config.toml
n_layer = 12
d_expert = 256
activation = "gelu"
moe_layers = [2, 3, 4, 5, 6, 7, 8, 9, 10, 11]
routed_scale = 1.0
balance_bias = false
router_z_loss = 0.001
n_head = 2
tie_embeddings = true
init_std_down = 0.00639
optimizer = "adamw"
warmup_steps = 243
batch_tokens = 131072
dataset = "wikipedia_en"
Below are experts of layer 4 (counted from 0) of a mixture-of-experts language model. Rows are named router (the router's row for the expert), up (a neuron's input weights, with its number) and show model dimensions 0-255. Each number is 500 + 25 x the weight over its row's rms, rounded and kept within 0 to 999. Numbers have three digits each.
Before each expert's rows: "gets" lists some tokens that make up at least twice as much of what it gets as of all text. This comes from a sample of Wikipedia text that the model never trained on. Tokens count by the router's weight.

# expert 74
gets: " (", "(", "_{", "(s", "^{", "["
router:512527534471471475510467477479535540497474482518486486504526484475478474489501499486466534513485526516493488497512526500505467533530514491504550531478464493493470513529502470518505534481483533470502508544524516460485496505474474523525523515529540500508495489466509494537504487487499479478533502525503500531473547509490526510538492480507497506500532497487497490465419473491520521451506501543493522484518461520480522528487471533524504527506490484491479474540445444481525492513546514465523494515513478500512472524496492470451481493457484507499490470546477530478481513504512521532483485508489480466469491521482498421435519459473504534496531463503504530491509523529506517524515471531512533523467523506524469481457511507491488441502497500437549464519517505536485477530508505
up0:495522486462494512488525444507527519485542465524479467498505452493470475494522508477517524504512509506515490489506507513500464538507462526518536474467466459493469485550508553486530521506501517474491495514495571469503501480476473508499551532524536490532515558492531501527500490475511495515509507508513514523474557471507512471520515475527495469495515517490485503500495479483476516468523477487469494490524505480500545489536454511480535495545499460475493513510515513531536495488525535516503471524504438503418496560514507503484472518463485497467493482500507454494490498502500510453448496508505496490524486540494493542446538474494475530508499517541498516502499531497515511455506495518505533512510484508566486444495508498464504489498456495466518492522518552515494490486499551

# expert 17
gets: "a", "8", "1", "ia", "x", "en"
router:523520504472476490535466491485514558504521462546465476520556481462490462483495523473462528510529536513507492496507487524520463525519500507527543530462478480490472487527475491520490530493484544478513508515532546467498475474489464525539512541516536498530494488473518484530521510462498481500516513521513496514470535484481517493524492478522517494501523499466464473469447463465511523487517513528518523482520478520498542490485479528517517522504468504481475461514472471491521500480536540460522477528502461493480472514521492491468479484471466489474475451524479510464504495519488535516477468520516471481463488543483485449475544474482491528494537473496477535487528525521512524546522487513522523496482517504533478476490524512454451460532474479475541487515523519521478452516511508
up0:494520524480483489507492483535499537478503502515502473518521515509482476490510509452504528479524498518502495498510484527502503510491496514504529512447508473498505495504497523429504495468505513504499530563503501472528455457474471544519509511523533469489475527469563520497530440505485481475531532501490492503461550478527465488501525495501578446537513515446492495441467465477535488475491497520495504510486462506514488476480500506477548522531514509478493517510490456528502447474529509488503496531494454509476464521525484478506481471488490494485486485489470491443476509505524556535520486520530483489491489508439480505466500465472486517508548466483538500505515533506542502496518515550516527504497495478539499497530511488483491500550509516470517505526510538513476479547481531

# expert 126
gets: ".", ".\n\n", ").", ";", "\".", ".\""
router:518513517499475498535450501480529520509516478507521499529510507483482469511461512479483539515458505517502521468502554494514465499508485523507544508470446496498452509502476481534511541478468505463505528493531500486487487502483489506551514527494497474506478487483533511552516491512487469530501552516529477499487487454496533455530508490541501483535567544487488489489484480493529534469524528545472502475505499525441512541524469513531491527502466534494456531498507484467525496493551531447524473506534480556489492526510478510480491459485478479472484489513494486482485509533530521564462483545520477496505472529463454497468534469500485504473512502481475507468507545515550504539532483511507534519481517478538496497479483525485484476512488461489512494520521504505478501493524501
up0:505507525468450524533501531516489529478506450489502480496533486493493487485463503489476535516504505475515481512496486472528440510527496504499512519470462490484486494539513486500507509475534524490516505499522519471475486500467510496483520517537514486482443578510464492491494472507509512506520503504521484530455510469502496486542493494492558505509556523459512501481496461491520523514541535507525519474509478536501518530468509532513531489546500455521513491522466475543525523484541558479521498519505478463508481508548538467476520475484440524477489476565507539465482496507482512476468482525475499465503480530504532492430518474463465485485520421472525517535501501510532530494507483494504526495473500530544494499511487469483489473511483477499494457500512510518499482508490523

# expert 122
gets: "3", " up", " back", " home", "1", " May"
router:510508511476494476550489482493529544514514484533498476500532492441497455493495519470465542522520522506488488481508505512508476513520487516528523518471477472487467480539476471496525533481489542479506531523536521461480480453473467513528517528519537494521488487468500464530536493483490496500507527522530494526474534495463538480521501485524494491500532505480493473462457473495514530482513527540502517476507453498478519506509480536528519526511467518485473485542458478502526497487511518465518478528515469521499465522533480475469464493474448484473492482540477501464477518517510538519501463536515485457472500530474483440466537470470473525494517467501484546468538505521509518524524469516500526491475555522535484482474517514467468473532482467476527492520515519538491464539516512
up0:497519513509503507509479512526538518497530474521473480519538477466482473473494517470478496517452517519522487507522511529501443536543471535516512543432484461490491486527468491522528531552482549457541521502498507465480484485497505509505518531544559493525482529461504492511506501479498482511512530527498534489473536452506505479517515482525526473529526522482473487473484471474524512471535534538519527486527484510456531510487464525495539535518465502472474509515521485509530496459518522500538471529524453515492479516515451493492498478482473479468483459543480491487473495527507526499456486511523478489510470503489483460493513466458466529472527464490477519490514530531516507516533477502499549535508504491520479494472494503472476464494483474480550472501527538520495483517537495

# expert 46
gets: "7", "1", "2", "8", "9", "0"
router:507536512468467482508476477468538538503524462528487461521541473477467465479480521470497544522505512517511499487489503511490472511519481538508534495475478473505463501527484479517495517502483524484520541515545568473472474464473489510516536518517539482544476476494524504535520486487474482495507528515510507512459509493474518473520480470520509483511525526471482496473484477486517533484553518537500523466519479537465522506476437515525483511523456485490463498536498457483531498473491545465513480544512472535479471521524462482484482477483474470502474492524483533476471475513502520500480459535522437463479486519489481476480534470479519532495525476488475520474543539536527522544521486521517534497493512507522480476465515526482469483535484473478514493503528515516483475512525530
up0:504522515511505499523478489501544528467540485539485469495511465480507470477501508486460510500505503504501476499551513518519466543542483511501542540449473459477467491520472463508503551477478528474511525534543521451501496478480499510547493536536529468501509524491511509522505528476519478515515524529507489477490514478504525507537498492519503468515523498488481479457477469473526520460509510533486502487517486475457510509483483533549522543510487501504461487502454492500532496489514534483508477544551470529503462510502534495479501444463489483474458469514494507480470497528525523519494477494483527468486485511471462480468528472478453524464546492519484526504512540537512492512531462506546534520478498472523484461456492487463483467525497480472540473499531515543504480502517531

# expert 32
gets: "1", "2", " ", "4", "3", "6"
router:517530514482502497532481476502521534512529488547500471499530485472475479502487523474480518512506526526486496488497504505497497505528480508532527497490474487482487465569458483507515518495472550476495518500532530454479479451478481516514540508516533487562446510492516505517539492453474488495517511531529500482456540495454532488509520482507530471532508514487464480487482465477506546479505540529496536478521456501481532503503492528508510514534477499480480486537490489481523508473512517481518473569521462513481467522526442497461478488487449459477488472513485510469453503530494525502480487559528468485486495509468493490478521480481494501509499465489457537460525520546520524530542501500521533515494516511550477468476523524471474471513496482488513479532518526533487471503513529
up0:511527503458530472503525539495531524465476499506453527485504480483456502449473498437453523506498488477465487532492530498484473505541521517503516529472509493508493545554518488515483503515516508473490516528499531488540500504529515524553462512524533488519484481529544482549496518460518452500532529515535455486475504472482515522513496490521574508509540472511508468500488477521542493473515501490506480483523507494453517464519503518511459517516499501473505462475470494516516483493511521467505473494544473501441487533489509511480504478470475498470517482520507474498486505504510511513508457501475507482492524520501473452477542507478489487422514485530464465469513511494483495538464510493514491455526507480518513505486529465466492457499543483501493498548526539515500472540537507

# expert 81
gets: "\n\n", ")\n\n", " under", " before", ".\n\n", " |\n\n"
router:515523519475479469518484484481517529483525479506495458523537510472508468447491526470447543516492519487490450497541494524528462513521504497524509531467481473508481492556476501527494528507467520472516521525527524474471479479496483503516538513520522484531472511497514482507533468499465492530479538500511492495470505488472538474505482497528499486532521531476484470467483475496495563476491519533492509483509426525474519515462492506531501528510453508485489510527497458510527479472490529480513480536514470526498469519531455486466495489461509470488515478515482507465483499517491516531476479556485485477474476509497478493494581500476507530485543480496475526493528569522511501546504468521518544506522511515521475499462528509486447464522513480478527485506533507530476499514502545
up0:524524529443504513504493514484533538513499460529486477524537461470445460499495521498499507515512544510543474503528486523511479522531437514498519530462486509486466451525495516489486502443491519499515536525485521472482472479484479531535505520528513459526519494496508513531506487456520457494504530532509470538464507488498523489531508484520488478495521526489474473470485466500500520485534554521510522506528484530513522457473513521512482485496503482512466507532461457486535509480524542495527489518547466502492514498511492473498516491482488471483468484515494525483479493536505531512514455535513483488487522527490503452462504486472451493511527491549470499458510481512553515509522489504519528498461491511532508484432476481448475481520465476491477492543545515530474489545505494

# expert 108
gets: "th", "8", "ash", "em", " Second", " First"
router:525525530498494494519485465508542555483519473533497467518530489439482485484500519473485528502509523523498475472499508526497476516509472511519519510476474494502461486514475487523508510470484546473543511491524539472481476488464484521526514519515525488511507502450510487536509494476507473515518522545528481519466531466474519483508491496516514485504520522485511499480452462497507497498534531534500501474507471510484544508486480541538512544518470477485474487545468463488520527489523538470517481521504469504496486540514477467474463483473452477508484454527486514458481514529494532509488475532502491472468486530481475467490511458478479536475530444505485536476525508523532514550511463499513534504475529508513484472472508521474453463524492469455537456505521527541482456534550507
up0:510542501478497492524484502504537545493504485519467487515536473455493483474473537464489536517498544538501494482523502525496469538538471521520532535451473470485488478523478498501518535488488537463503529531528521449482479479475472517533513547547545481524471504493501512523507478462491472529525520525512493499469523480474514478520515471520523462544507510501462483469476466475517520470530517531505531479518478502487547514507481519532503540499478509468485508512480491505533474459506537496551476518529460534479474532534478481479482479469486484476473493519490525495454506538500522519486468511509462475492486521468491480486521473455460512473529492510485525474526533545534529515557487521540507502475510485529470483467498481464488486509479500461520482522507543524480501527510531

# expert 47
gets: " of", " by", " between", " against", " from", "-of"
router:514511486483480533495495465512512529468492436513509500520552497459475447477506521487456545515500517506500511485531524510537450523543509528526508522467459483499489482530480484509493543483498512486481496488553529474471505473465472497523523522513561477500500516454471491521522497484472466539508535521510499483483533463478520482533504488522526470551502511496490456506478490489520523487508518523506536490506443502490521528452494534526534530515468494478474473547494494498526524482503524471548480509513492513498459527525481485461486481462486479487467498510485499453491501517467509511511508513528495465492476507482498490460530489486502536489526496474496527509514520504519523505519458495509539503496542468514487480500519521473439489537484480442523472510543520516475450545527548
up0:495528499465505488535489496489525539505535490513468488502495465482483488468481511444487528495537507541507497490505477534481499509516473481498542523460500486486483495512465520520540512526457540471534521488491517466511493491490504533535516535538507448538490523479505526524527500476536499482539464524495508498499513501485506466531523479549504479521524522485471523486471435480508503484513537505484467485544513516459548466504496520507505535525438508483505519460471467522516475459499537484522490558518477497507472530505493500493479497469476509479496486520484488504475547512546555548481463528510501499466497509486469469480495464454462490475518451515459515475529496533516496511538470534524519510477514506516481465443497473465493471526510474484534500530477522512497470489532501

# expert 100
gets: "er", "st", "d", "th", "nd", "ent"
router:520531500494479505513487482500507546479498446515470445504543452438474462483520502499463521516536542517501468492527533507537461516503485501500535511486446496500474486575480484481504517493486531491529518514530538470481511493491499523509511527534543501512501485458528497528507494472538475469524517520510485530481551485486511492502491486519501474501521501484477519452424459485530497462503504514503524489522474487487527492512493515526525523537464495476488448542478452512509499487544527498552468514496466490513473540505465457476487494485468481489462480532480488477493496515498512494476444514511496480462482527484492443504519475457493526477527466496485523495526522533512513528513483530513539498481520482523490492470473475488479490530484492458529487519520531494479481524525510
up0:496520470495521496486497543534488490485469518504498460480545481516508496495470516441518496506536542528516532499509491479499524510514486525533506535506538454477508509532456494492518492476521522510473586531496498485445485432504481514510539512516552485510468558486526483482519490472473489537505526524471510507453533519504492445510531499529513433502503509505506489456494432482491505498559492506529528491499510499510537502456506474483537534505475478481500524501519503480518476435494495494485491514524448515480495466535502527510484448483508530504524507527500566485482505526506502491511512513505496460533490524481502481496512484510481515484500504506516513478552515514541499477535455505518516513509552481481499486482509477498520488527466479474488483520487508518522513543543494

# expert 60
gets: " m", " b", " f", " p", " s", " d"
router:504525480474488507543481495488540535469520497534432462511519491461506486476486548448442536509520500510502471494546497498496466507517484496533526535494492488483457491530469494519496516498479559503519524529499525454493499493490474516514506510546511463523516500480497492530538523467497484493535520534517448509484516512477551487507494486521481497496526486474479490493479485501500501497526503511510522469499491513494534506471489505548512514541486490494483471531473479514540528478526508459533480522510499493490462495516526471484470480484468475491487454520484510451482480520488530530481495522482478468494466521477466473436546493469468541471533496479459559472516530504505518522520456522513541508473494505522459472490506503474477454509499481463502477515521484541494449556502507
up0:527514508511472489506448495470509521515512458511479494527533496465464476475494492507486513528511533554511492498493539526488477552540480527498520527460476479511482476503490499508534544494494541477509530489523540467463495482468494522529513536504517501513474486478525490528490484492506471519513522513519508502482532464478525482504505463549513473527490528462476490455471460485511542463504532550492525498528489481461507491516476541501514535494460500464445524520499487509525479477537551515519455522536467537466492546516481468488501484490485486465466494557484530489478499539522500517483457523540471475480467537486489488501535465490484519459532476512492504502522515544532518500538485486526539492513522487513485504468488499450470468520494495475524487514524534522493483518542536

# expert 39
gets: "1", "2", "3", "4", "vent"
router:510523522478487476535477455484534568500526473550498466513522494467489470510479528474480566515477525507502497506486497515501476510502496525514523515477450491491477503552468465520500528504467528490528518505535534484497479482465480498521524522512530479553450495479544477523519478491468499496510505519508490527459508491474547471527496487514489489509524512480481497467466492492510518486530523525515530473515496542463527502481487521525502525512464498493460484523490470443528532475508536456540466529503481519482459506531468477463470491473489496509473467527484541472471484525531548493483475516508446474490480524475492478453522485490493536505507495484471513497534523519511514536535492521512528491502522502535490487484538518460433482529503484467505501503523500547482453492525511
up0:511538493525506530505486461540500507464492487507506452525518513466512518474500529500512499510530516497477553470492551505507485504502493524523493538487492461519481478509485472514501540506501553495487518516528496461492461495485496518499567522527568554520490529459490466499515524455503500456544493518494496497510483478473498501516494498517488469502459456469482511473494479475509505475494525539491516467496525487478491518510508462523499563484512527481440475498498504482530492492482596518490417479537520476500487511523502458497497477509502497497501482558500526458490498533501489514495495489461517445531499570509475488487489474487507544444522486485519510493516502505514539512527471461547467485496511497502489474478489476485495474498488495483486494512539504531478508504519519

# expert 10
gets: "0", "9", "8", "5", "6", "7"
router:499514513475445473555488492465537532508509480538471476512546491463500471461471514475459523521511531539519485491496498515481467508519496511527523505472476489478478494540481485508499516492490530476537526506543519471484472471450482517530520519515528464537474482480527521517533472482456478507522513512532490534471512498489528472512520483524506483503516502478479468481469496489509521486546509514512513469507465543474521506498477522540514499525465495493475492524491474489518509470521544454514491542521474536495456528521494461463464495463471470483469452527490562460481476537505549487453472530507468482473490519503497452463523489485494535493500488503478543473520517534525525534523486513523545504492518507532471480464505520486490473531497471467532504533519509522493481521512505
up0:528534500487511525487499504512511531486510461525513476525492493469458492490492541457503512562514510516484493458522551514553483541531501521519532543492474455524491494515466506503510520479491545473514523515504542480479485469510473516523494556555518519533492510484549485516490535517523452506505516540503481494481488469489539497540494486518519490513493504472462500460484475502507522463508523527493509482525496479501538499503484505534522529547462508445454484522446524468541489473478550499502450524512474519468488519508465485489522470482462458498473490530459479488450534512510490542501478526516460469496501541472444481457502483471470503468540486517498502483512509504510531524522482518506508505487517474518507493462490494466486487520489489475500463524507505529468484512506532

# expert 62
gets: ".", "–", ")", "%", ":", " —"
router:515525507467453484505503490494528530464499471531459483513550471450486450454522523471446532524506524502499474486520535522504489526511495524525520542469478484505490497527478485543508519459470519488492506527513539482490479479482488558527535530522531454534517493491503485526511476511516485521531525514509501506463522490486535485508493486528520481513513524488486454488459500475521516481509516530490517475492478522488528500511446531535500530524486516487475496526477500486538474498541532446519471493531463517488463508511491452496474476465447499481475488506485468458494523506511533542488479499511497489492470498489463445477558475483475549471521491526487521473513540527523507529534470491506539490493504486528481486483521483476476474529497473457531476526512517500488463548501520
up0:499509508509461457530488464495484522494525474508510487504511484490499530490493511491523525498491508528506528498539505514516432509495499511536545482471429492504469510534487503490508501476473536463550511472502518460483489450478496465516527584528520512511482505488543482505530501475523475516541504540500518494479506492494539471524509468493511481481489465498482493458488474475501515487501515501500495460489531494476538507488464504520510526526502523499435477494471517481538513484505570523530503513519494528477478522528472493442481492508475501489508485510501557456489486546519505513471475519497491436486520522492448482467528486484510532499480480492459512508518538532500545530507472524516498517510506523537479478500531522468477412538507493473515504499521496510510470507539486

# expert 23
gets: " m", " h", " s", " t", " b", " re"
router:516523472481509488516489493506527569486523498518461473508517487460480508480488521443453540513512504507477469500519508509480487507521485505510538527475476495492465496534504546511514506494471551485505526511491534445488498472491491500531536504533513472515511467463497493522506510478516474541540522523510460483482516492491521500498503487539498471486531511473487491470462479501533527485541509535480518473513484514502523502490478523563523535518474494473491482520475470520542524493475528444517465533488485501464472500509483479464485472470454484497488482539479531452490491516487541543481472512482492474482484531490474488449535473475497554492529487478477527471512524525506520532516476533503532482474508480517489461486521494497453453531485489450513488512509519568481467555495514
up0:505531510475486480519450480483550545501496478553489440500515499486493497490496498481513529525505528506484501484536503510505475532500471545529533501501440461472449478511490493523481513481491546483515506517512507472502482506493473491555525520553513487547493491463529478540513488446470506514492510505503485521473537492493521499519529466506525450506474492503473468452500498471532529475491538505483511482524506486479521497514514494487503528506500492495450502510490492503519503470538514505520465506540452516526491516554467483496508457430481495480418483555518481502482468507523526495441482528514479484505498506467504494471529473454511500473539482517509525484535553511512496478519511536526540515502483504508479469488485512495463512543485475501552503507532517477504485501514493

# expert 120
gets: " in", "un", " end", "U", " off", " In"
router:500505519485482472537472489498528549508506460520467481524528492475492504467509510490457506524511520511485467491525509503513468510498489521529511504464507478490453500542487468555502511493494527462539517504511523469488487474484499496516541517524521471524476507467480466493504528462510480491521517526534492501488522479493516478517504493529523483495536506463494490473435475497542516493490512520501529475517455527487556509467478515527508537514482502499467445544486458478539528509520508470533476530509484503494438519553493475488468475474489493490493471523488544478496512507515521506490469497530474472516499497502474460459515478468490519498514462478495543473559528520513506520504458512513519464490560526530479481483527533461439469541477490472540485534521510536490457520521524
up0:520520501503465489511493496481513506503535480518504483510523466463491477470486569440473498510531512532521492450548508479516457513547489510504512515489501479497510487523510495521545513519456554488502537509514530476501458454504464531506509522546546505529506473496525523534502488468474499488523544537509480512448521480499503516527504487532493469495505496482478503467491483447539532449502534521483507464509474512492499472502492513514547526535464463458484496510488469483550497508499529504493491530538481491490511532505493481484507488466460458466469482500481501500490534548473531507469476512503495464505491526463504497470512504485472519475558482517461513489482465546509577521552473494534506535516496500542484492466486485478494466507487483474527493498514522500490475527506507

# expert 97
gets: ".\n\n", "==\n", "\n", ".\n", "==\n\n", "===\n"
router:518505521505490501508453480490512520499526489536500449505523462477477456505463526485484540518501528535501528493516530555520453500537455536510509502491479475487455497554495486527532536505504510482484523504542500487494504499493481522575505536521502505538507490442520540503528525494498448521521537503518457488472517470483521492529489478517499459519529522464487484454445480487560505476552509507495528479523479496465514514533531531525519516490465505473500510523479462471533486472505503451536459527507473530469496536543464501495487492480490484471458469516482501484485495519523500525506452503531480496477496507465482458491509475500494519474501487502478512498535537501530484529519499523501531549474522484519485480467513544480467474513489495496520462515502519519485458514503497
up0:506498471517488459504537500538520516479510487497499478513537456454520470457504501518468473508529526526495414501515502483449468524528495471504520509495477447490513497554489537508489502481438514484486499477474504468494498457492479478548519553536516487481506502514463480533512527508502524530519486506537510506498512515496508514543511490519527485523505497528508478543504492499505525466467472492549502481485480496546525510501496511501497527535457478477489490554499505550529500527481527478508489588500480499519462509469476456466474478499477487467509479510505525478480524517480508513472484469497505507508512507455505486493509477450453513521510491507469522486493535522495513548518477543507527509527522505543484487485484492468477485528493498465548457517538527552498503503530505

# expert 87
gets: "1", " United", "%", "ian", " second", " him"
router:522523508469473509523473470475535552495508480543492478509534474457477462480501529483476542529508526515497466503505502512509480523537493498524538501476472484513461485538493465528515535487482544482517530517522538478492471475478489509527506517521539480538461474484513494533516496479505469493520513516498478506473538480452536493525492488528506484504514507468470479475459473486522533484526512517490528476532460480492527506480487537528529526512483486489477472547474468505526505462532541468519484528517478505487484518532483470457464485465459489468480480532489530472473489518508534523482465530520501482514485516471491464474550473461503540506534479510470524481527527537518529524519465512525537505473525505532480487464513508478468470543485481478531480537533521536493463524538509
up0:507506475482477550536508490467547512523493479504515469514477481492487476513458490473501504509481512499491524482499520545536468527517474483503534522438510494482485506519498510520536547477492527482500509487530539476454464512480503500568510532523510488499545509493518511518507479478481472509513515493515475496507551507454537511516528487529490505466525499514449478468494462471520529434523548507502485463508518538498522530533471529512499515511490534464464523494474507489511486508499560507515487509540498516500501514518488518475491490483461470494420481517498502476467509507541539525493475517495512481485511546511451486485522468505484518485504490525509505469482521563532502525562486521485473501516489488527483481448463484493475444503480461489533500502536514498480508549522484

# expert 21
gets: ",", ":", " |", ".", ";", " –"
router:509538488477493496514502509490513528464478455528472458512544472448470464470493512456474521526519541504504494497518535513519467524508456539516549534482486496481451476522490482528506520458487509475492529550505536475474490497487492526534516543507539504510514470471534489509511479466520478533519512518515507518450498458513517473515516473525514493547530534503477492484472487497530538472531504535501512483521466493443524503505485514536530517506479496479474500518483456506528480477523546479506484491528463527513496525538465443496479476466498495480464492518487523484505490507485513518501456524521475481500499522506460433479519443471508505470506478491510526464519529529531507529506487522521533533469519463537481492492506466485495489535477484483516464531512529503467493539520514
up0:514502486525509505506488520529504515484498457518534488528547504482437538498478541474495496527489500498547494498546489489502487518519487522524495512480483484479462503515460542490572545522467525463535542494470534463481467480485485479521504584524564508504476522465526535526522519515466474493513517542480508528483507516510510467514479470507528476510508502497460514490487492477513511479498493495518498492505520474450501515471499545479541511522502513488501466479495541481505511475515500517508492532493462461482482528496465510486505442478474501508487512523496517506470473482508522483504441543470487484465487507454452517480519502476479503459532486496492490489553533490519500510524504533503513543531546527546478490484478515461484473500481503490508453478530500532481483488523545

# expert 98
gets: "2", " the", "ell", "the", " to", "end"
router:508535525452469475535486495488526552494521465528505467506530484441478461487495507482482534510479530527504456485524523510502454509523468523542527514469453461501482497534479462511506512493498547507505506512538529460491487459464470507520498505523533471524491497470522500534523500498493480498496523540525465514475537474476531499522491492520500476514528516479477476464444460491515531484534518533493521466518453480487538494491479524525513532515468512472480500524472468479526512487506530468519469540502470522475471527522483473486470479480486490477463468529480531468489480507503528517491484533489457469499474508468476462450527459483483541473519479496462511483538549528507516523527474526509531495468530503526475469482498504503459483528494480466514487521521506531480468507520513
up0:496526509476473497520483496472542536508537472537488462501523503457481464464471550464498504508498523508477497490492488531501477529529490488523530516449479470489487478523494510545487533476482505473520529532520532484506482482465493555527524524551533490504467486476492470511505500468503481496540525524514506509463510483477506468505517478513513487539515526501469454454491492466517521480481512532529523455513486479490520529523504527509510539513474487474467512522489495481537483483483504477504468519519479525482468520555472481480486461461472460492495490521489524455462489516527525519492445516537472481498487528487474463505503483472492535497573512534480480472521534528529509521528471488552522496532506474520471477465525493464494466527476471476536479504503536500489489503553533

# expert 67
gets: " I", " American", " British", " French", " German", " Arab"
router:506511516474484516520489497478524574500504472532478467508518478463480463496503511455473544518504540514513484492508507534509481517540482496515515522467467505507459496536499501532517529468485523490504518513523529467496478467485480510518508519529522486504474472477499500520499507495508465517508532513507498515478543493467515477504491493528506484521510504473493466461446466490514514459509506527488532471503456495482541515484475531547506514489487490485473459523464499491520525492536523448521465527497496498483473514511470453446461475475460485499494492508482512460486483526515531524484481529507515469491477522503465447482525474477477521499527462491478526491549549536528512544539487535522528495463549486550477493470515520466465454514489476471534488497541524528484436513524517
up0:508519537465484495534482480497533532490515462507473448523547494470488499480486514487472544508505513525503499486510524500512466530511485524531553512466484477474487489510493502472513511533483536469526532536533530462504469472478498517523519547548550476516478546471514495510509496458486489472526501543537517505474529471481534502533515478530510465525521523482463467468485465470526510476511509502508525486525460517468508513501506507497528516543466510459492514513511456493514491453490536498524484509520469516471478536536487482473489501469475466474487464529500523495480499536486510506476487508499465463471496518475459468480527469465479520466529482488483503463531506546557524515520461517539534519513500491523473482488507487473507483542476460461518481526514522558498484510526523

# expert 101
gets: "B", "C", "P", "N", "K", "L"
router:514522501493451487529483476508516560514499464543487469515556461471482476476486508485484533523483538509494453492511515510467470517525496507515536514479466494498477512537499459484504519507477527481527516493521521472498467490484486528519539534529518465497472507495524533515505481502502466492512509509525524516481523482449513469527517480517512468522549493459483478489463469491523535489549505538496529476516464530466538483478473534556498511520455488485473481511495447492535536480571518440510480516501464484497467519522477453453478507468488482480479477548480520475498459518530527517495472507520496495460481501480481470467517490486491502482505466528484506489530532525516494540527465529503530509496535492547481476481525503491503447522480483473519507496516509530482486521515501
up0:527538469458484501509475505461523526485496489539517461502495513486479467461468506501478502516523506513503515479487490505514491509482503525485524553464435475516465482520450522490527516492463523496531520508498503478515488471506491490541526538531520478504479510493506480517499530503537457519516510556547523480483545490455514498483547494518532485471515545521488492459501467491524522490501494536499508480519491469466522541479464512505540542519466502475493514556476497474531506498512533483512476517558475512467499544537493516487490467457458489471496481534501524492488541539530505493454452502499509476475492527499452490494513480483481530480531508471500527456509537540520521529558492499526491533471473472522488493496490484476487471497482443479514479541493503505475497488532526

# expert 31
gets: ".", ").", "\"."
router:516523508458465491512484502510538526477527486524467469519517425440504469510505517461444566514513524526490460481486498527499464515547469523507520498471472476486474469554479487509519544478488523486531547511540519463499497452496491515503532539519528501546499492471521481501518479491485509480543536508501492472489514473495534482518506480528524510529517518488484468481479481508507527469505493526494503488517488490493536478475471533512500531522449504477482489563504467502529510489517494469508488491509453518509474549520451495500487467489470503462454489506480507495488494519526538529491453511511492466504496499487486464478544462467493512482527492478462527479497554516517503529539460508512529507471531499510467500508512524488478472538488488473518450523518511539480492515518503
up0:504517521462495488513513485456501542509520479496522478517525490480488484478485519491474535522507520502497504464480500485537482552520504506555518526491439481508459489528477470513538499508504534473456508526479511481487473483486484506515532534523529499515516535511533459508522527473469468497479538527549487538499542498427533508513525461532487456485526507493468468495490486462505510505546523513487523468490465475507552542501491505532515525516489519476476469487472491487512535464504504475506469521503474494474487536539525478498498505479470467482508493513504533459460502516496519495487464514476475432478493522492488491495576496497482509505516457513479530467553512519558528532512519482526508502503478531544464478498512492499496478512454450493522480520505507535485485489494530

# expert 19
gets: " USA", " US", " round", " UK", " FRA", " AUS"
router:499525517478467504546508486482498556490520436528481481519562472475468488501491541467519538521513526506493468501530518519476480511547496522510513511488464482503461509534474487496470523500485533457486518482517502483483455490475465505535500527538545490514490497489501479525519469497512460523515530517500483540485525483478519466509503478539540499512510505432499468482482447482498513475509536532522515472510454498498539512507485549559468535480485503494452495527490477488514497488544536470506468515524444505483479527528474499483483491477473483481472479537475486458473487524540529538509476516524486480501490519476487455457521479490477525492517480505480513490529521504520485516526468509510526484524515506517493494459503533480485437521496459472538500535501528520478485512528515
up0:511514494450502475535470524514527516475470479526467481518525505482512519445513509431477521509500479531515515470492503499524484532494463526509518520484501500463497483526470455498519528518500542476534511532507516478498494485489491503515504505512517493515464484473520504508548529486491505507517497514521506499481516506502503503514531492517500430509520493475463513474462495471535544473539549528477524485515528538476500520483493524517540530535485520470488491516498518508531516471503523521516517535541446530484469516531480460475485489466498472460483471535505559454470457534512525516471484543507490477475477498491515478470525471484492492459505483448480529451503536513537536510542498546508522531487498489495473476468489487451476474511487492462479516529528564506479479525515517

# expert 82
gets: " (", " ", "(", "\n", " (\"", " \""
router:526536531464468489539475498481510537475519498546481434513517491487472473469511502482478575502503542526482504482531501523513474498534503495518530516456459460487471480533498481535512522503479497480504524493511536451490458471458479507508501502522529480535456509473508491515536504514491480492500524524511475481480527491452506507533503489523498485511541525474467472464485482499505546482520519550506528497504463499485532524477486532529510512513474485480485471510481453489507516478491514489508467531507455519481468521517480470464472494477492477474483454523471521468459474524510556510501455516511461487482503530469497448492508473492496513497545452488482535472531523524520507525543473512521538524479514507544476480470518509484488453520507482465526487519499488525484481535532495
up0:523473506544507491500454519475498506469535498505546507506503489472460508538477528522497497512470484509556501485528529472523466505555513510513504495515512480495471519483522486515507500478482493489480475497514510471521517512502499523507489514505498468489490468446492506538499530509476448505478502559516489526526535512499528501555502501508522512419528540482513483474509511496474514449479480522484510492495447520498458555497509540507531511484493515515492513505471506472493500512533488459558501514552510505484514507497485511425507463440496508480486479518499503463492496501448501506483485503518485518515507513480499562505483514513513485503504460470492523499493540514495511533498436500501514526497497498507495499496493590503487439488489491460581456478499473514489494461509513